Weights of a small mixture-of-experts language model, trained from scratch on English Wikipedia: a variant of Muon for the experts.
Below are experts of layer 2 (counted from 0) of a mixture-of-experts language model. Rows are named router (the router's row for the expert), gate (a neuron's input weights, with its number), up (a neuron's input weights, with its number), down (a neuron's output weights, with its number) and show model dimensions 80-159. Each number is 500 + 50 x the weight over its row's rms, rounded and kept within 0 to 999. Numbers have three digits each.
Before each expert's rows: "comes before" lists some tokens at least twice as common just after its tokens as in all text; "comes after" lists some tokens at least twice as common just before its tokens as in all text. This comes from a sample of Wikipedia text that the model never trained on. Tokens count by the router's weight.

# expert 26
comes before: "0", "9", "8", " |", "7", "5"
comes after: " ", "1", "2", "9", "0", "8"
router:549474489510464600493547531497519472486498501421504445458447463508467544556525526445495537478483416475560476506513550411415568528602443502555479543526532532566503499376504544463531558484462485552549573514520572474519469525486481640483492466
gate0:437532409491472474475417578497470383497440405535499464549530524448550514494485497432493553474519557545467512479525569538492481462537509478549564449403507547538494498503492452511437528475504557478502508487496530489457592544592543450479490485
up0:516561576474384427499489476515494468597483472557569478422516549453404498525469501581615474515507498544522472492514547504517374578478540487438472601468483536565501425442618519465500496545506506425518493498486455505453506465512447502495454490
down0:514555555386423429503426457474485541517546547578508405478568484449436466503485540539655421509459540574564484459513440447401423508500559511446500568535464497509498488435568510523482451484509476477519453488494460519430589476537453526473515548
gate1:546473437500430417442471603527680569529462530515498481470517503543487440619499520539518473471461526519526518479503480476567616493500473533470449457524598549491515518485472517488499497487425491522522550493492463546472532444493520541476507490
up1:485494516493496517592468538473645537499539471504537443505560527523395489497534552497408556500591488570531374484430498419557524494558545507496538453416480524500571539584506589495488509451466471502501410488421523386606578503538491505463467450
down1:486545613508487624447554525506433472411464512487459519506456539496495518502527489510517477504541521446423387568482517527481439521481548472441472504441377455570410452511499455519468490583585485503517528517533448554436500517434499494526490452
gate2:423492510459495397597465551536569539438536440450516517458449480581468515538460507494544586509524520539580400505498592539399460482554466570501524469516495496518476398482512455432535501521551495484574502510547516472619444474486467467511483477
up2:394457502462449487568534536438538507513494430459483478518542556610447458453490500521466488523485531501528396436476459453542482578512485654461547452466507579504480487480519462513499452547525456503477521548523537517484541567496526507479419618
down2:414451431590460471498540524480526515542555511502442472505506479450536512470547544471479520427471531445478499565555513449499555539541556411411457518536594484501529484512542512533479469521500533499483521487491486572535598427500457528513495455
gate3:483486475547514457508516566471541586400529461518447545528520464515600423605550442512508522561489555511408506564590473512495452482524468428527583451484556480460470513507433503425457444535591545492517523489516494518458600588502576382490493469
up3:457526426498480441470484526492596537447620447501460514475541499502518473533410561518512515468539468498514411516473525513418510424537515547545492545531519552520528472458484456437470544561632534564494479516536461538508421468509589384536547501
down3:531446489385525436489608471521469487481484484600405513443537456465439552381424495487403464533495484421449524464490506493457575522450485522456530521442546483501476538455476470469484511463372563496436535461533496474552470486516431586467491589
gate4:518471517492508517536482418542434379516547380524555481512519397533492314501492522494448566547536565536530455512510494454579423494498509539547557370481418522495539490518520511538524530494534520500468470490560535536566539528503509452446462471
up4:535517566529479559491556463505458569623543428534418495458593465471542543479513564445435551511563500512509516526472533458583468533474534565586536591498590576494496477492468455559547440440454554551540460535447558502466490517417501564520479478
down4:481541433477496508503479540509507491498505538406620554539498435501445441555506452581508399423469536459476600508512536592543593505552519457443459483576510454457501528593514523450450539545541384478441460475515518540487573470604462442473556582
gate5:504538454465511441381522322535500617476476577524477479550487472488611545512473502499535485457510527394495481463623437467618550505561536581526619707498456568484520559448479504528470468497456486472542498500461488499471556435514477516482470515
up5:452477442495492502519543518498529560625506539560528500493417497504456511496469510491493503446511478503417488607526641436597552511548489507593568576465509526553477480478590504539433477506417486465499435474497489458559575489503514485490523537
down5:531501517470544561486537538478557526540514550574373467548510539466542520534530560522457419585532422654469524530517534466495523471454495502458502561497611529552513511460541515424500487533408468468495535564503526398435438561465488559433512512
gate6:728597527564488492578459523516586507548492487452579527458538553485467569515521496462619576530522492528494574431484471509537591473507499458531457533565442462482481523514501453559492536519526493484527556467429473468641457391513472540480490503
up6:538497431501555496469498466483541397475494552470573477516466528536492447453466479508525483517494434510418489484553557465489488459536498416566469623526491452502437479489460495576517512529486496507490567408473499495610485504521477433475521559
down6:562546412489450452565480506505574533541554536490475472414631527489519526529513484411523396487390615530502580475515487477490564532517500446509476510513521537404501500511435641440524503567432482487477437455448562457507475477484473534528598514
gate7:508507507507449484446491610484536468426552508524531516455460563500472430487566517451552494506420526507539524488463439485512490426562478454604504604499476489563538505530478575478569387488465618451447470453456580571458403560435488505534496506
up7:546517463564490538460548578533535449444581439505493513520618463494668509433546460530519547459476488451576529507492489489517598430535493529626488439499442504591604524498520537477540495501542533544475459509383445482392364440495491584550474521
down7:491467533476474432510522485548547468548499516479593401525521402507534478566436519535497550472604498460536479514502478542447530471416527478561483514480520494469479477423474445478492505480648423485445587478529491444515458429507555436470490501

# expert 2
comes before: "-", "|", "\n", "==", "The", "==="
comes after: "\n", " |", ".", ")", "==", " ="
router:556480568483552509451582557512533548522411572537552431474463457544496478519528476472484515552475471510515435462461585513432463567472460488520444505557540420568433469448513538647498601413375490521540496553574570450509521451519466536387560420
gate0:462437489459478416535505517508410495545472377451538550568592526461518463473582457440505492501419512512537674497490453463481491429478443470535438464506511485489490565523488414460442517536588487522508562481612529475550584360529555562516561481
up0:473562467505532564390516476520454503505472590483449530453495459518563417450445535525519561483503501468431501456515500424447540478531557514460363445443464482544569526559470546481513541508482511522504548425303518534546486573455457527483560504
down0:504475516486592527498474520511525500489539450447479480624509494512471558451478544420544485474404446572461508474493515502525483480490450524444551445513616490538425529466469468532476456560482525489458546518496551563599497529523500524516553559
gate1:458408504519490492545574498533436527561452479469431446506525591517515430508468500512470422532501495486528402512487506596510542526474522594465564467588482505458457571427478445539560514508534539503551480454485494558441530648475429410458570555
up1:661498504499560488545586502525581552437510484491488539497603446467573586649500479481468447502489470528454560545441479503438449493460540572546426534479461593457432537386474599473503497515454494559500566473551451510475454600472533397528484541
down1:501535456486510475555487525496445512479469592431649491461485437449519597478472456545381481582395567546483415470499479540504514454448540491557454475502555457458456528536446404519524541500456540488566469520475515569513509517538492435445452505
gate2:483486533432461491586485560541562496495383559526493427500503603505487499580444518530495574446500480526452515556523485524397547413490480373432560589569500521480507465540474508587520446426468546548497428489564448435630466544484614538436515484
up2:552528523474485527442482528448599464470597464456544477512476541557517440542515512539585629421564537580524433490463453397580520345488512530474521523532507560603437595492504498474512442532569451496508533479571549515633525441486599503492476490
down2:491511548575510491503586517500591487444569514497540503591496543528519475439430495456334508454663464590553528550508421469532497552505487524430500489492515509521545519517464459446530461471502538522451476493475487532503418608437558561429489530
gate3:488397525489505495416544455508544519559505421568496467413429472552489557498510598536364519511532510554477518489529380541541482535547537580518455559525446581492459537489529598463480465512459576476474477473429467596476513553422528461470527510
up3:498515469503489471483493534467349468519468519492439463449476481524498556520455502492500559540450445477536583436532494561512486510500490459448546490505405467468493595422456452493442471555416533518536528525609459494573520400500476599433508566
down3:446491544579484552438519510529465461488441500466420526457496526555496477533495518493532487542371428536443485508497499568421522514502448388461481513470488504533513499515520482464488547587594514518521527542515566538517537461521525529480563508
gate4:549494458483551566432481359479443429551555530497492492500476484501455511429536518495458460485512477459532473533548527479511566540469522585537478525505577517567482463448496472586488554484505582486517492493530465487604527509462489614538548524
up4:509477470484578524399508477512552461377472579409546534483530490528533469550430497539505526573502468451415569565561511491467518426458521467534516564482503541553531515525489479418518553509469590502539490561488455515538353555508516442536549582
down4:538481493611520441537474432568516526496479479467457542627396500532495552430490430463476549475486564477527418486525439605501465505506511430487421458529411537514531495522464524427488431489529510501452434511548512439562504505511511525495465466
gate5:532472526467472465560488558496609460579455526513484496500569601422488533398427541451381530519551537555411488485529498605546492485476564483413511504506639505464505500512519479454493549488497538542479458519385370490423566619552464485544552487
up5:532507502432529430581488509426550456437561456523534457483566472500431581510469516422545576499472577429532335525444485490510512490565454548468488568478535512556504503499540443555570462540515524500496582512460519455522533392476472507525584463
down5:396464529490460477506511509564461509539487483528502492467535577537420520435576442456626544390484539455490424536511582388513547464504503505508520490494520504483646526539495605528476453611514550493372552480490465479427526455525481499523559475
gate6:415492390485472528515493448557592503476525470496530457456511454557464522504446521521513520480530523414530441448457440531443454525532489551524564605517485403472550425540518522524463470506535504531418502458513478427544429592485475598480386550
up6:462480469411543480543483533517470551637466468543494534421498446489505442449508534452389423457503610500478477445487567515478585490452518460458498393528437675532493499447484446506524523503436501517477544489513426442492472448496471516526520512
down6:503457529632439456529535505468520445486397615441611510450505462496546495549522510532512445630497550459524577463494533605504488515591488491478419479562407494379558476506559572496457499547553455491529552470501503499506443533505451521420535453
gate7:480472539490486412449504529527473499535524484476512460519428501520442491529536436491445411503420506366510465462496443572504522519479508492402542368529568526482524394550511536480529543510478509545479491542421537504349612562511506528472493516
up7:534503515449538415423554496500536427604502549540487496486534563485449629472505483472480469479394481508535558470506629534517524513485474417390482451630443508545558462453539473534518490512513526496482559567451429504553461459463448498587548473
down7:545536472505489529483467561553507533479530376452556556454502515538462506588474400450487417478514550414434525391537447577514478492473513430483503416514596478460415421457489505540497550567464411515518497483497506498414511506519475537447555561

# expert 6
comes before: "1", "2", "3", "4", "0", "5"
comes after: " |", ";", "|", " /", ":", " in"
router:515506553596538459470551480518539528550558542457485491549389498543531526486457460378558552522465472509598441566523583508432495452520494486446442512555523478495379509461442507607458517492508421506532489568550459585499460437590545500533461576
gate0:469516437432435426513596526508441622499575515581511395467591540539497590544530473555476414580466495492565455468496540515452474647507465481457497442462462527540526441495442468485490498531513511605507472461507498465557413527559481478531508481
up0:421514508563570494484443379498495561428520592472517507596512489517515555477564529516551460472502507492525546500378441485501467479447484469464499481518368468469515540522460525455472480565511501500472481462531498521497530493448485522497531572
down0:489529535512460598500435505442506537500510486610500528470500436510448531566442515511509440500468584434514438494529502462433539503544492476461539515509460532481529459451536412501555476559527581464558535522474548489526520473571532521520483451
gate1:785564533522513598500491472502470511545492490495545461479438509476556491465492446514465521502445498538583430522459437509507558477502541379431398514435380487551504533520453523483525468475437536474536474468477486563557501506468504577436509496
up1:404525605485468571465490506515610495559462411495467463487484565512509467477515557528545449509455483495483666569469550582596557567480461410445713464547506521535617492484506493566503575493456509486467424513609512432421461492516501466528451525
down1:541460471526472499484570434536554488487460489478520540565471495474528521431484482551484507458520476489494423438525536428484568521499470440461485465436481520537546516595467520528516446490598506505525543534436498451531591490482510450520507491
gate2:472521539488511492490494577480512477446505497478477531537351481516521538560526513551591504473487490511499577475535460481440493469547547496563469497475412493517449582496481529368558485494530461378469550460660445529451638489571565384481478457
up2:504468610474500512470486469481502522549492505476497528502516482498554509471513465464501555465538437574514541461534518419516474540506519512452513532482482499472506629556565559469485466464464540448509514598540457449496569562462472450501506513
down2:472535435588480498476581522603477419520477460561531472495467534444580495475521520493466482594489392511518457468478466512571511528421491514508470519563498491547474553507504434400470595544597370510517522506539505584511453431504522534469480546
gate3:471504481525568478494515458455558462473592642502534518397368558485506545489595537427531551464503532578507517477572454435523538413448577439438521449579450460519465479507474488586509561529420481507558432500426561480435401435514443578437586498
up3:544531519496531498647530473543456500405504521519483436551536464499460508602495552480507419523554490626453324553452454429610536557456526580490431499519509565494482502590516454567542504505588497465516452411523553522567551558494483461452414507
down3:557442470398409464362498487509475556458602387533451491498622445489473460494462465568512484495540466479425555454501510506508469515550546527470570450487450494494549492474444616536553529442475532518616613535448507459563546488492509510597440530
gate4:448554537542587460493460396506538557492503456582454569494478428454503540676525486501416488455546440495482411510465539542454518481405480518463414542492514495497481337513456505450448471467450483531447474493390391424472489626501542465461442465
up4:533537452546495412567583575501406455494387505484492446523567484556511469410464465533510432485488490448488606457427603457551515462554539445403517461475415456492516444544404506486499435499496541429473529515555428607526589401428519419481491536
down4:518434423444522520528381491481543520490525490523437553397552497528485543407441528444554463494592538450428478530509438548444469480431473407472502591464482470497506498518507454528541404502535509505443591450462488490505470513430433489452512498
gate5:571433523568578494491467389523525449538557420446432441432495532470473498470462500468457538509467558537529456521507477470478527561502531508502415542611443431449434459477517531514393546463491505466529451458515412474464622555540580393496451542
up5:443503474480415516407438526465454577514448504501440518498443436536423485576556463506457486500442476426498499608512569532522564450518488456443528571553492458597547541477493461471479498489450509507513477430508533451545536464491506566473579418
down5:467438440490512600538421543524505475482599467544479555461529561405467571444486582475569571492533420560481456527474562494608556493400501455488460492480532473488585508502530420602533526504558456518379534493484558475484555539391440505403500538
gate6:532446548438451398534462586462450544603449470465376413467474542446447470482455485567478460450480554501585490556506492511427566495487478519338501445465456392481509516541485494490471466515478439506488489538558407643486443579484501498496482534
up6:551563467516560499478522522510559469471447477541528516547483529464590535439541518484466488522492451545456582479421424526642475490475487453541597431447544621494607562456541548467406490505640464560550439488508532509459548459501496423471440516
down6:523507503579584444561409440408502537569436430470459482357524555507479453471558469525527505555411533479493544571483524525497489482485529380514497409578480595508452479424485523518469490482427478504469562497470462479502409532423534555453425443
gate7:534436425526511573457449492400502581444458542493442563528560489556527573448501463462516511371464529546537428385491534557440544454614496511548396607488542426500498549490438603537440480513519533472434454474516460483450498465448555471420438523
up7:427489523506453522443537472488581531463523579539342529477435450520506502450597479490492517523523516587482477474487657514538481460509516472544439574521485439461594529602537556487514451521521516520552401476571601528484535536461498436424478583
down7:462546560556531506511549602635459500593478498531578471481438526502405512554470565551418411517647482535485488406497568489506514521416500474487496495537507526434562522450522360533476473496537400474488381507467544537381522536482463486553473594